Below are experts of layer 5 (counted from 0) of a mixture-of-experts language model. Rows are named router (the router's row for the expert), gate (a neuron's input weights, with its number), up (a neuron's input weights, with its number) and show model dimensions 384-415. Each number is 200 + 20 x the weight over its row's rms, rounded and kept within 0 to 999.
After each expert's rows: "gets" lists some tokens that make up at least twice as much of what it gets as of all text. This comes from a sample of Wikipedia text that the model never trained on. Tokens count by the router's weight.

# expert 38
router,182,235,204,206,173,193,227,234,225,231,211,180,225,221,176,194,232,166,212,225,231,184,231,171,182,204,200,196,197,237,219,229
gate0,201,159,205,183,201,205,168,193,176,183,232,158,191,192,211,216,198,201,229,185,194,208,168,193,190,198,215,224,195,188,179,188
up0,200,153,217,191,194,215,190,212,178,215,237,175,210,192,196,215,203,184,241,177,197,221,211,232,178,169,204,221,207,202,181,209
gate1,190,204,210,190,178,221,190,209,222,229,146,189,222,218,251,183,205,214,249,203,194,189,240,202,188,206,229,194,228,204,222,192
up1,182,196,195,168,222,220,192,204,214,215,153,165,219,192,261,211,209,194,228,208,197,180,223,204,206,227,205,206,217,201,227,192
gate2,207,208,209,207,226,185,184,181,186,196,198,202,198,146,208,225,164,208,183,161,178,198,162,220,185,198,200,220,207,199,183,178
up2,208,225,213,215,220,189,172,172,174,186,190,234,183,159,207,231,180,192,186,197,182,187,184,211,212,219,182,197,202,177,188,163
gate3,184,199,197,185,202,214,204,204,207,207,186,172,215,204,217,166,207,204,219,183,175,195,213,172,187,196,204,181,201,206,193,218
up3,201,214,171,199,190,194,198,207,200,176,176,153,208,214,217,200,195,204,194,182,165,205,216,146,178,198,214,199,207,189,180,222
gate4,227,239,183,203,195,217,199,191,209,196,204,182,185,216,190,223,190,197,221,166,182,171,170,227,193,223,214,211,247,186,178,190
up4,212,210,187,202,189,181,220,203,189,218,181,205,193,211,201,186,196,156,216,226,205,211,192,179,210,217,195,215,170,169,200,195
gate5,205,186,211,203,210,175,174,178,179,191,189,181,219,215,230,231,165,215,212,197,180,216,193,217,223,184,177,200,219,196,190,170
up5,185,179,222,214,234,178,214,195,190,206,194,187,197,231,231,222,184,211,208,212,190,181,205,232,241,189,207,211,224,204,184,196
gate6,189,212,209,186,205,197,186,193,179,196,169,163,188,252,211,213,164,230,214,180,162,222,195,213,237,220,169,237,206,204,161,213
up6,191,211,211,191,219,192,169,199,156,204,175,167,213,235,201,242,167,231,201,179,170,239,207,195,211,228,165,230,212,208,152,191
gets: " (", " of", "\n\n", "=", " \"", "\""

# expert 42
router,179,228,214,200,182,204,229,239,209,232,208,194,233,218,168,185,224,171,218,218,215,191,218,177,184,213,210,211,192,225,215,219
gate0,206,191,189,162,204,201,175,216,186,184,227,173,191,185,202,212,207,187,233,176,179,188,199,187,186,209,205,209,214,177,171,188
up0,204,194,195,172,203,212,186,211,178,211,233,190,183,176,196,220,202,178,227,162,173,187,221,197,177,206,197,222,234,188,181,213
gate1,184,190,189,214,192,197,184,218,219,206,150,184,219,177,249,156,180,207,247,211,185,184,203,214,184,211,215,204,224,209,216,207
up1,183,178,178,183,235,198,184,212,217,213,171,168,211,171,266,161,184,194,229,211,192,192,197,204,198,208,199,227,213,210,211,210
gate2,206,219,219,185,223,162,197,209,163,217,183,190,205,163,222,254,185,204,216,173,205,220,200,251,184,223,187,206,198,217,198,169
up2,209,228,220,197,235,157,185,198,180,208,170,220,205,171,225,245,205,198,210,197,207,200,199,258,196,241,179,189,199,202,191,155
gate3,195,195,198,213,218,196,177,195,183,221,201,161,219,220,217,180,208,201,192,195,181,209,164,166,181,185,189,217,206,204,196,191
up3,220,204,169,224,197,177,189,198,181,190,189,160,211,225,214,194,200,203,191,192,176,214,170,155,166,210,203,219,214,208,193,198
gate4,230,235,196,222,214,212,208,192,219,198,235,174,185,206,182,203,167,207,213,191,166,174,192,233,199,195,217,214,234,210,160,211
up4,215,217,214,203,196,172,214,209,201,217,202,206,196,208,184,171,179,168,224,220,218,214,204,177,205,189,199,213,181,190,195,209
gate5,212,206,201,201,229,192,158,171,186,191,186,199,180,181,208,200,165,218,201,206,188,217,185,213,214,198,198,178,229,202,209,198
up5,189,206,211,217,246,192,193,197,210,171,187,209,153,193,192,197,187,222,185,221,173,181,161,192,214,205,231,204,247,206,221,217
gate6,195,206,194,187,199,180,176,196,176,208,225,165,179,234,212,215,180,232,209,191,160,191,194,179,225,206,164,235,195,197,177,183
up6,211,203,197,187,212,177,157,185,159,202,222,179,190,231,197,243,185,238,198,191,165,211,209,172,210,212,160,220,203,199,161,167
gets: " the", " was", " he", " The", " were", " be"

# expert 36
router,184,226,205,216,169,202,245,221,205,229,193,196,230,232,163,193,235,171,217,228,227,176,217,186,171,192,199,203,190,223,210,221
gate0,187,175,202,165,228,180,187,210,178,193,212,167,195,175,195,198,208,191,250,174,177,207,172,200,191,183,212,217,186,169,185,193
up0,187,179,210,179,235,199,194,217,174,222,202,184,196,161,188,210,202,188,245,167,183,207,191,221,189,174,193,215,199,187,179,206
gate1,186,169,237,218,208,207,193,204,225,220,131,219,197,210,232,182,233,226,230,192,210,186,202,178,197,197,214,189,216,178,197,197
up1,181,163,221,191,241,206,202,207,226,218,136,184,198,187,242,180,223,203,227,207,213,195,197,178,210,200,206,206,190,199,197,206
gate2,188,230,200,202,193,199,197,192,178,194,199,194,183,158,229,256,180,192,191,152,195,195,174,222,201,226,209,214,233,199,192,209
up2,188,233,196,209,201,199,188,190,168,179,211,230,178,179,221,257,186,193,183,176,182,189,181,217,224,226,197,197,227,174,199,182
gate3,167,187,201,201,207,215,192,184,209,221,185,172,221,230,207,175,185,194,202,207,167,209,168,185,168,193,199,215,207,192,194,200
up3,188,208,169,198,192,201,199,208,200,185,171,156,208,234,203,196,170,193,192,213,168,208,179,184,164,205,203,215,191,184,193,201
gate4,206,220,207,228,192,219,197,211,212,201,220,186,205,223,206,208,197,223,208,180,183,186,157,205,222,200,204,231,239,183,164,197
up4,197,198,216,213,181,183,234,221,193,212,213,212,218,211,204,167,215,166,219,225,199,204,189,184,224,191,191,235,182,190,197,200
gate5,204,209,214,201,231,182,194,194,219,183,181,169,238,190,213,204,178,226,228,187,207,217,169,196,202,218,178,192,198,211,231,201
up5,187,215,212,198,246,186,226,209,237,180,180,170,203,200,219,205,207,231,215,203,215,202,174,182,218,215,204,208,205,221,225,210
gate6,230,194,206,197,203,217,202,196,184,200,207,174,166,219,218,184,166,214,225,154,169,192,200,209,248,223,144,256,189,203,212,225
up6,223,200,207,199,214,204,179,202,169,216,220,182,183,217,214,209,172,227,215,168,174,209,208,207,218,215,147,235,196,210,188,208
gets: " the", " as", " was", " (", ")", " this"

# expert 13
router,193,222,218,204,175,227,215,214,223,215,213,186,233,221,175,197,221,176,224,223,225,191,224,190,172,193,208,205,193,233,211,218
gate0,194,180,206,161,212,191,181,202,174,172,219,174,192,195,195,211,224,182,207,164,177,178,179,184,181,191,243,205,179,173,187,196
up0,206,184,219,167,197,204,202,208,185,207,228,187,188,197,180,212,212,174,199,156,185,178,202,195,177,182,221,212,199,190,184,209
gate1,192,183,223,196,200,221,192,203,227,218,143,196,214,183,247,182,207,236,240,201,206,198,204,218,200,193,200,192,232,196,213,199
up1,185,170,199,176,220,223,191,196,225,213,160,167,214,169,254,200,204,220,228,213,200,201,193,211,208,208,188,215,231,201,215,201
gate2,176,205,221,215,225,160,202,177,199,176,202,207,178,140,189,214,154,192,207,170,209,212,183,196,176,199,199,221,221,206,182,218
up2,174,219,233,235,218,161,202,168,193,167,205,228,164,156,173,210,167,181,200,201,216,195,192,208,190,226,188,199,221,186,197,190
gate3,219,211,200,204,223,204,191,201,204,200,204,162,209,207,208,177,203,200,232,207,189,211,203,188,188,205,201,190,202,205,203,220
up3,244,215,179,212,216,196,187,193,187,176,211,177,180,218,189,202,205,202,214,196,187,232,205,170,184,209,212,193,220,205,189,210
gate4,203,246,192,214,199,217,197,204,196,202,237,180,166,220,198,210,188,224,230,173,202,194,190,213,216,223,231,212,264,187,164,210
up4,209,215,203,208,190,191,226,202,181,212,202,220,186,218,199,185,205,165,224,203,213,208,198,172,194,196,190,218,175,201,209,209
gate5,196,187,231,182,225,193,185,179,208,206,207,194,201,189,218,215,156,185,223,220,184,208,208,217,212,173,212,185,229,196,204,200
up5,187,204,234,181,241,207,212,195,209,205,192,209,181,217,234,215,188,203,215,232,193,193,222,218,238,171,225,199,227,208,213,212
gate6,206,206,188,187,197,202,185,204,167,211,202,192,176,259,243,216,180,227,215,192,155,211,177,201,224,203,164,237,201,202,201,209
up6,208,211,210,187,212,195,172,195,156,210,208,196,194,249,229,252,174,242,200,193,161,216,185,199,209,214,162,218,210,207,182,184
gets: "-", " 0", " also", "  ", " not", "%"

# expert 30
router,196,225,217,201,172,217,231,238,227,221,208,169,233,204,160,184,211,179,236,218,230,203,213,170,179,209,214,212,195,229,213,213
gate0,195,178,202,154,227,198,178,203,174,202,228,171,209,201,195,195,217,186,215,162,179,172,210,176,206,188,222,221,209,162,179,188
up0,196,169,216,167,210,197,203,211,174,219,227,192,202,211,182,209,215,180,215,151,185,172,233,195,199,182,193,222,221,175,191,203
gate1,190,204,217,173,177,201,195,223,199,206,143,196,209,200,246,184,178,234,247,225,180,200,222,230,167,199,224,188,204,199,235,207
up1,187,180,201,143,196,196,197,217,204,216,158,172,196,201,259,195,178,203,226,227,190,217,206,210,184,214,207,222,187,188,237,203
gate2,192,223,210,193,187,179,199,213,161,193,197,175,188,156,231,244,168,183,204,165,207,207,176,209,177,210,184,230,198,188,177,164
up2,198,235,224,213,196,178,195,200,164,167,197,206,184,175,219,248,170,188,193,185,218,198,187,211,205,235,169,214,224,179,188,133
gate3,202,212,208,205,206,191,198,201,197,205,177,155,216,220,219,194,205,192,229,219,172,207,182,180,164,206,211,200,184,191,195,234
up3,221,207,175,229,204,193,188,194,184,176,173,140,201,224,209,214,207,183,217,209,165,198,184,156,167,199,217,211,200,193,184,220
gate4,224,245,204,225,198,198,202,185,205,188,209,180,191,212,202,215,183,206,211,156,197,193,160,228,206,220,219,208,256,176,173,185
up4,223,226,201,205,191,158,216,186,177,205,178,204,199,193,205,197,196,140,220,200,213,214,191,195,206,217,190,222,176,180,206,167
gate5,193,178,239,186,252,188,183,185,187,207,184,202,204,212,202,181,189,212,223,199,206,226,193,222,199,208,154,209,238,166,207,204
up5,170,187,247,197,274,179,221,212,192,199,180,211,191,213,203,173,209,207,213,208,204,206,199,218,213,213,180,220,223,187,197,217
gate6,212,168,225,195,202,196,216,207,185,196,209,181,176,232,222,198,174,223,221,183,196,204,201,197,223,213,148,224,194,224,200,206
up6,204,177,219,195,219,187,187,202,178,188,213,191,194,246,216,232,172,230,194,193,192,227,196,188,218,216,144,211,214,223,186,177
gets: ".", " |", "  ", "|", " a", " it"

# expert 39
router,182,229,211,213,168,203,223,217,217,220,216,207,214,225,176,182,230,176,218,231,213,187,219,176,189,202,200,190,194,234,211,205
gate0,200,175,195,199,234,180,173,210,185,179,231,194,197,186,197,177,195,206,212,168,200,223,188,174,187,197,202,190,207,183,180,173
up0,206,184,190,210,232,204,189,216,175,212,229,211,194,192,192,181,189,195,209,152,201,218,233,186,179,184,176,185,224,195,169,189
gate1,209,202,192,238,189,200,202,211,218,208,133,205,202,209,215,154,218,217,241,215,193,189,211,205,185,196,220,170,185,215,211,184
up1,197,189,189,203,228,193,198,215,217,199,141,183,206,180,222,175,221,202,226,222,201,201,197,194,200,198,210,194,189,220,197,187
gate2,205,204,208,199,226,188,202,203,177,193,207,221,195,147,200,217,171,197,210,147,193,212,181,238,178,201,199,212,187,203,193,199
up2,209,221,212,219,223,185,170,191,180,172,188,239,190,163,191,215,179,193,188,200,198,189,195,234,209,219,185,201,202,181,207,185
gate3,205,195,202,214,223,200,223,199,193,212,195,168,213,202,228,172,201,193,239,199,186,210,181,199,196,176,183,217,190,227,163,196
up3,231,205,169,218,208,195,216,206,192,163,188,157,203,215,228,198,205,188,217,192,177,205,192,189,186,191,190,223,201,207,160,214
gate4,223,235,197,228,199,193,215,194,208,201,238,179,200,222,199,181,164,220,223,171,198,184,164,213,218,199,198,209,243,185,177,198
up4,201,210,197,201,196,169,220,196,176,212,207,205,205,201,209,171,200,171,213,200,202,203,200,179,222,191,197,204,174,189,214,208
gate5,180,214,208,205,235,174,199,178,199,206,197,178,198,174,190,173,160,206,236,198,195,235,186,212,184,215,183,191,238,198,180,189
up5,175,224,223,209,236,183,243,206,207,202,188,176,185,188,186,167,182,219,216,211,194,216,184,211,204,229,197,198,236,216,183,194
gate6,195,181,179,203,199,208,201,194,165,209,213,193,192,241,237,217,173,211,216,181,152,193,200,185,265,223,153,254,225,214,183,208
up6,197,185,190,201,217,197,183,198,149,219,219,194,205,222,225,248,169,228,208,194,158,224,204,185,239,218,145,240,230,213,159,184
gets: " the", "\n", " and", " in", " a", ";"

# expert 54
router,191,234,189,222,160,208,225,235,234,214,203,179,210,220,169,188,245,172,207,212,237,181,207,182,181,203,201,184,190,235,202,211
gate0,194,170,201,200,227,199,188,212,186,188,208,158,201,206,179,205,199,187,221,174,187,187,187,151,169,195,204,220,187,167,182,187
up0,188,154,198,192,224,230,200,221,205,212,207,179,202,197,175,208,201,181,225,163,182,200,207,171,166,175,184,225,210,190,169,200
gate1,184,174,202,218,185,211,176,210,217,217,142,197,223,180,242,191,193,218,215,195,184,187,189,200,158,213,210,218,216,174,204,177
up1,179,173,179,180,225,211,173,203,216,224,153,182,217,170,255,215,195,204,211,202,188,197,186,184,184,220,194,240,200,181,203,181
gate2,199,225,200,208,217,173,190,185,168,210,224,199,193,153,224,240,191,199,187,146,204,188,179,212,183,213,178,201,225,223,187,189
up2,198,241,206,230,208,169,175,183,175,189,222,210,202,185,220,231,192,210,173,180,209,178,187,216,208,224,167,188,233,199,195,179
gate3,158,219,224,194,208,193,207,211,190,210,195,144,239,211,217,179,206,203,230,201,175,232,192,179,179,181,220,198,159,200,201,208
up3,192,216,200,208,221,180,200,199,181,185,195,139,208,203,221,192,199,205,225,183,165,232,197,161,179,181,204,203,198,196,185,207
gate4,234,220,198,229,196,206,197,194,205,208,230,181,176,210,210,187,212,216,217,163,187,165,177,202,228,239,213,202,230,196,156,191
up4,201,207,197,206,192,181,218,218,189,219,210,210,205,216,208,181,224,162,211,203,198,208,184,164,221,204,202,211,162,194,202,194
gate5,223,208,234,208,219,156,178,198,176,196,205,187,189,194,186,174,150,201,217,202,180,217,166,208,218,179,220,196,227,188,205,185
up5,207,217,231,212,221,173,212,229,186,194,196,188,179,209,177,169,165,204,220,221,173,201,159,210,224,172,236,198,223,208,212,182
gate6,193,158,204,200,209,207,215,198,203,162,208,190,214,248,230,212,155,230,199,186,171,217,202,179,229,221,168,236,222,228,204,202
up6,193,165,199,189,213,202,194,192,176,185,217,193,224,234,213,237,145,229,191,191,180,229,205,179,215,207,179,226,214,227,186,182
gets: "s", "=", " and", "'", "a", "n"

# expert 50
router,183,228,225,219,176,203,227,240,219,213,201,185,234,213,173,190,235,183,216,218,242,185,219,176,179,210,204,208,189,232,223,208
gate0,198,187,217,187,189,183,166,214,179,171,208,147,208,211,211,204,209,204,234,166,181,205,167,182,192,183,213,204,180,165,173,180
up0,205,189,231,188,187,202,170,221,166,184,204,169,221,212,186,187,215,194,242,156,183,213,195,208,187,169,204,195,196,192,160,197
gate1,188,197,209,181,175,207,192,221,229,201,144,208,209,191,229,164,195,216,232,212,172,192,206,186,189,222,215,202,216,209,198,199
up1,175,184,192,146,211,220,208,229,230,200,162,200,208,182,242,180,183,191,232,216,189,208,205,164,204,218,195,219,195,232,199,200
gate2,201,204,219,202,217,186,183,185,190,197,218,203,216,186,219,208,197,198,174,171,196,200,159,216,164,218,205,195,212,215,189,210
up2,200,220,214,210,216,185,169,180,180,196,216,204,203,191,203,208,194,195,173,189,190,190,174,210,188,228,188,186,213,197,184,199
gate3,206,201,205,185,202,194,210,207,190,201,200,150,199,200,213,178,179,205,231,212,177,208,176,185,195,182,210,219,174,190,216,205
up3,228,220,191,202,192,186,220,197,187,159,194,154,178,217,203,201,175,208,215,195,164,217,177,152,182,190,226,206,205,196,218,204
gate4,221,214,202,224,195,200,202,198,214,192,231,169,175,220,192,202,172,215,216,192,195,183,166,198,213,240,220,188,242,193,160,184
up4,213,210,211,220,201,167,225,198,189,203,221,194,198,201,197,180,208,160,215,219,202,208,168,184,204,221,187,197,187,208,203,187
gate5,214,164,238,187,245,182,174,158,198,173,187,211,186,175,182,183,169,212,224,206,192,224,173,208,214,194,171,194,228,185,197,193
up5,189,193,221,183,256,184,206,177,209,179,191,213,166,184,199,195,197,230,218,236,187,189,177,198,230,208,198,207,212,199,201,205
gate6,205,196,202,189,209,211,197,208,199,205,213,169,185,241,218,214,156,222,193,178,194,191,211,214,222,237,177,253,219,219,212,228
up6,201,196,211,178,216,208,188,205,187,208,223,166,200,234,202,240,140,223,188,185,193,197,218,203,210,221,180,230,211,226,188,206
gets: "\n", "s", " a", " is", ":", " an"

# expert 32
router,190,217,210,211,181,205,240,224,217,229,196,190,225,213,175,189,222,169,231,227,231,185,225,196,182,197,199,193,206,231,211,230
gate0,191,157,201,161,207,194,196,206,190,190,215,180,172,210,214,202,210,198,200,180,195,186,204,165,215,201,206,227,215,190,188,170
up0,200,160,211,170,216,218,216,195,178,214,214,194,185,219,196,195,208,191,200,162,187,198,253,190,213,178,194,227,243,206,185,190
gate1,190,190,209,192,189,194,204,200,203,213,148,196,218,227,256,178,209,219,233,208,195,205,210,218,174,197,223,204,220,200,198,191
up1,190,175,206,161,223,204,202,204,207,213,161,171,214,202,259,190,205,199,230,216,189,209,208,209,185,206,216,210,204,197,200,196
gate2,219,239,228,213,207,167,211,184,174,214,223,179,214,178,216,244,192,196,189,140,197,231,179,237,178,214,176,211,199,219,194,195
up2,220,249,229,232,212,177,202,168,174,195,219,203,206,193,215,232,207,191,178,178,196,218,193,232,193,233,151,199,214,216,189,181
gate3,209,202,191,187,235,202,208,211,184,194,185,154,210,210,218,186,208,191,230,196,188,202,200,178,209,186,173,217,190,202,199,221
up3,224,212,179,186,224,196,202,201,182,171,190,155,185,227,212,220,207,204,213,174,186,209,191,145,210,198,178,214,216,192,187,214
gate4,212,244,207,206,187,200,207,206,217,191,202,174,197,249,189,224,170,212,228,168,177,176,160,224,191,221,211,219,256,179,182,202
up4,209,223,224,202,187,190,238,218,205,209,195,216,193,227,205,186,195,154,228,204,206,209,187,200,187,185,178,218,175,189,195,205
gate5,190,216,214,184,228,177,190,182,206,176,182,186,202,178,217,198,179,207,211,193,165,230,153,185,223,193,206,211,224,193,195,216
up5,184,233,216,193,252,181,235,204,203,189,179,164,193,191,207,197,197,199,219,200,173,217,161,197,232,190,220,210,235,206,193,221
gate6,193,175,211,183,193,223,217,210,161,196,191,173,177,250,225,219,171,221,206,189,171,208,195,203,242,247,160,232,222,181,223,212
up6,200,182,206,191,209,208,184,199,147,203,198,184,183,234,214,247,163,232,191,182,161,222,212,192,218,259,172,212,227,180,194,187
gets: " |", ";", " (", "  ", " –", " -"

# expert 9
router,168,223,212,204,172,206,223,231,211,217,212,198,228,221,171,178,228,187,218,218,222,184,228,182,181,206,209,203,206,233,219,222
gate0,197,175,217,184,232,208,156,189,148,189,231,199,182,182,189,203,225,201,226,192,184,198,181,186,210,178,203,189,208,192,185,188
up0,192,169,214,198,234,224,166,198,155,223,234,227,177,192,180,208,212,191,210,172,183,201,206,201,210,174,183,193,231,214,178,218
gate1,207,211,204,190,192,231,214,218,233,213,175,218,221,195,236,165,238,205,240,222,181,244,199,197,184,224,228,179,226,218,192,213
up1,207,201,174,163,221,227,208,211,232,217,185,195,213,185,253,187,237,203,223,214,163,242,177,190,217,231,200,199,224,212,188,202
gate2,209,211,210,205,217,170,182,177,177,193,204,196,201,155,221,233,168,212,179,167,178,194,174,230,181,209,207,219,211,206,195,192
up2,212,233,215,220,215,172,173,172,167,183,195,232,191,177,209,229,183,201,180,203,190,193,181,218,207,232,175,200,221,188,186,164
gate3,200,191,184,168,201,222,196,203,218,213,202,180,223,189,224,153,224,174,224,228,195,207,216,173,186,188,186,219,193,224,197,224
up3,217,201,154,177,211,222,200,199,208,188,184,176,217,195,221,186,213,183,216,214,186,214,213,165,181,183,207,225,202,220,187,222
gate4,211,233,201,216,198,215,176,205,221,206,222,187,198,219,180,228,162,217,222,178,199,195,183,210,214,230,225,222,224,178,162,214
up4,198,197,199,208,194,193,198,198,207,204,197,221,206,214,193,204,206,161,234,211,216,225,209,175,198,197,210,233,167,193,207,218
gate5,217,192,187,188,236,184,177,195,206,165,194,209,194,168,190,182,175,207,197,181,209,196,155,197,225,205,195,175,244,223,195,203
up5,206,211,198,201,248,179,205,218,204,168,186,205,186,174,186,168,200,197,204,196,216,183,173,204,238,200,219,197,251,231,197,220
gate6,205,198,202,172,177,201,193,202,185,194,194,175,194,249,220,212,173,215,213,186,185,211,201,186,241,213,180,255,201,198,191,202
up6,197,208,208,179,194,183,172,193,166,192,208,188,215,241,202,246,187,232,188,180,189,222,193,184,222,225,180,234,218,202,183,191
gets: "-", "\n", "–", "°", "'", " also"

# expert 7
router,178,229,214,224,159,199,226,220,220,221,201,189,223,214,175,185,220,184,210,216,244,198,226,185,185,210,212,201,188,221,214,206
gate0,193,179,195,176,247,201,168,192,166,172,205,180,194,218,209,203,214,209,224,183,176,203,176,186,211,203,222,206,217,185,173,175
up0,190,169,205,185,241,225,186,187,162,211,192,207,194,218,201,212,197,203,205,175,167,211,207,203,216,194,212,212,241,184,185,200
gate1,196,199,218,217,190,207,197,189,216,198,136,225,208,184,215,198,195,222,239,215,191,242,192,221,181,178,195,172,224,201,205,183
up1,184,186,197,193,224,216,203,197,213,190,144,207,214,182,220,210,191,195,230,226,195,240,194,213,192,197,177,192,214,202,208,199
gate2,195,218,213,201,209,183,188,189,177,197,196,187,199,153,233,242,161,204,184,160,181,199,184,227,179,203,194,206,215,223,180,192
up2,202,233,218,206,218,182,182,169,173,184,183,231,193,170,219,228,176,192,176,193,188,178,202,227,205,224,168,187,224,201,189,171
gate3,211,217,208,204,189,209,203,206,180,192,189,141,225,222,205,206,192,179,211,217,173,193,169,176,186,185,220,234,179,187,208,187
up3,231,215,191,209,193,209,190,209,188,171,173,147,225,217,208,233,178,189,195,199,159,202,176,168,173,190,226,234,186,183,195,206
gate4,215,217,189,223,201,216,215,185,214,181,214,175,195,225,196,210,191,231,215,185,192,164,176,237,198,231,220,218,239,171,170,200
up4,189,212,197,219,183,195,214,211,208,202,208,193,204,234,188,177,220,194,228,220,218,214,212,201,198,206,180,226,178,176,202,192
gate5,192,188,211,175,246,175,184,179,209,182,197,194,215,186,210,184,193,211,211,209,197,223,168,202,220,209,188,204,241,202,185,200
up5,186,198,230,186,250,184,224,205,227,190,190,199,199,201,188,160,226,202,206,220,216,212,175,201,225,198,190,219,237,220,199,212
gate6,192,199,223,199,210,176,230,176,173,190,197,179,179,238,184,177,169,205,225,188,181,216,184,210,241,223,178,237,222,217,183,221
up6,189,196,222,190,218,179,202,168,171,179,209,195,185,230,181,210,175,221,210,185,183,229,168,194,229,229,164,214,239,225,167,201
gets: " to", "-", "–", "°", ")", " be"

# expert 16
router,184,234,215,215,177,208,222,230,219,228,207,194,233,218,155,199,229,183,207,228,229,173,211,179,179,213,217,209,198,229,203,215
gate0,212,155,214,170,238,198,177,200,187,169,204,162,192,219,198,203,219,189,212,173,188,174,178,188,201,187,229,222,198,177,189,199
up0,214,167,222,184,218,204,193,199,186,206,213,202,196,216,179,213,208,173,190,166,190,180,217,193,200,197,216,231,225,186,203,212
gate1,177,196,246,204,202,215,196,208,226,202,131,199,204,184,216,183,200,220,240,207,217,187,201,197,184,196,231,185,211,194,223,223
up1,180,188,218,177,235,209,194,204,219,208,152,168,197,179,222,207,192,204,222,205,208,194,193,198,201,216,218,210,225,196,222,217
gate2,185,221,227,212,227,181,207,189,190,201,195,207,206,166,218,224,192,202,192,158,201,197,183,215,172,218,184,196,224,204,202,205
up2,191,232,226,231,229,179,202,170,182,196,196,235,204,183,217,222,204,211,189,195,205,197,186,213,192,237,161,174,237,184,199,184
gate3,213,188,221,173,234,216,188,186,185,165,205,160,221,204,216,176,207,205,208,210,168,188,190,192,197,202,212,216,195,189,211,212
up3,230,207,189,177,220,202,204,197,177,155,201,158,196,220,207,205,211,184,203,207,156,192,204,181,184,201,237,220,206,191,199,215
gate4,223,232,204,226,193,226,206,192,223,200,222,191,183,224,178,223,178,212,212,172,199,186,189,211,208,232,216,216,230,201,171,185
up4,212,211,208,214,192,187,223,220,195,206,201,213,188,206,185,184,183,183,241,194,203,217,209,183,202,191,194,232,165,182,206,195
gate5,223,182,244,196,250,192,197,176,160,185,179,207,219,182,179,194,192,201,209,192,186,217,175,158,224,199,201,209,225,201,182,192
up5,200,193,239,215,257,212,240,199,183,192,184,189,197,175,185,188,211,203,197,207,196,212,178,162,221,203,214,215,218,225,200,201
gate6,213,203,208,185,214,195,196,209,164,194,229,179,179,232,227,192,192,212,219,183,179,208,183,201,210,234,151,241,206,176,207,215
up6,211,207,227,191,216,186,178,207,158,190,223,188,194,231,216,217,172,220,198,190,181,225,195,198,201,232,158,219,219,177,187,212
gets: "-", "|", "  ", " as", "–", " was"

# expert 31
router,181,221,212,216,175,201,227,231,218,231,196,193,225,197,165,199,226,170,214,222,223,190,217,198,184,208,205,199,207,226,207,228
gate0,178,190,200,174,216,196,186,208,161,184,219,178,175,219,189,194,223,199,211,170,190,198,184,171,180,210,225,195,206,169,208,196
up0,181,184,205,180,216,210,198,206,173,216,214,194,181,215,181,191,228,199,221,157,183,199,206,195,170,197,209,203,217,176,195,214
gate1,178,197,207,199,183,202,186,211,224,221,139,212,215,209,254,164,218,227,231,215,186,197,181,211,162,201,208,196,202,190,198,187
up1,173,189,194,169,210,204,196,215,225,223,142,207,222,193,256,182,209,198,222,224,192,215,178,208,168,207,200,217,184,208,205,199
gate2,234,212,229,223,187,182,166,163,198,172,188,172,215,194,221,204,203,195,158,199,200,172,167,217,160,210,193,202,216,173,199,212
up2,231,223,233,236,194,190,153,162,192,166,180,195,209,206,216,200,212,192,163,221,197,162,182,216,180,235,186,188,224,163,208,201
gate3,183,208,195,201,189,201,206,201,219,198,192,158,219,194,221,167,202,187,227,206,169,199,207,157,180,201,228,192,189,196,218,235
up3,213,212,177,220,197,188,191,193,202,163,198,156,194,197,208,195,183,197,213,188,167,198,201,140,181,211,240,184,222,188,219,215
gate4,229,232,189,217,198,233,204,202,214,192,205,188,190,231,192,232,185,220,213,168,191,165,181,203,212,217,213,220,235,192,154,189
up4,228,226,201,205,187,190,220,201,191,191,184,193,188,201,204,196,199,147,211,227,187,188,186,188,233,206,194,229,174,188,196,160
gate5,207,187,210,191,248,191,180,176,170,174,190,166,201,200,192,175,173,210,233,192,184,221,186,226,212,207,190,213,217,199,224,225
up5,196,199,221,197,263,205,223,211,172,183,194,168,201,214,187,170,203,203,225,210,204,213,197,232,219,207,219,230,231,223,226,228
gate6,202,192,195,184,195,221,216,213,183,208,194,174,196,247,220,202,152,228,219,166,199,232,203,197,239,237,176,237,215,212,198,216
up6,203,191,200,184,204,221,195,209,170,220,208,183,200,241,208,227,151,235,211,172,197,245,210,203,214,237,169,216,218,222,179,203
gets: ".", " (", "\n\n", "  ", " in", " \""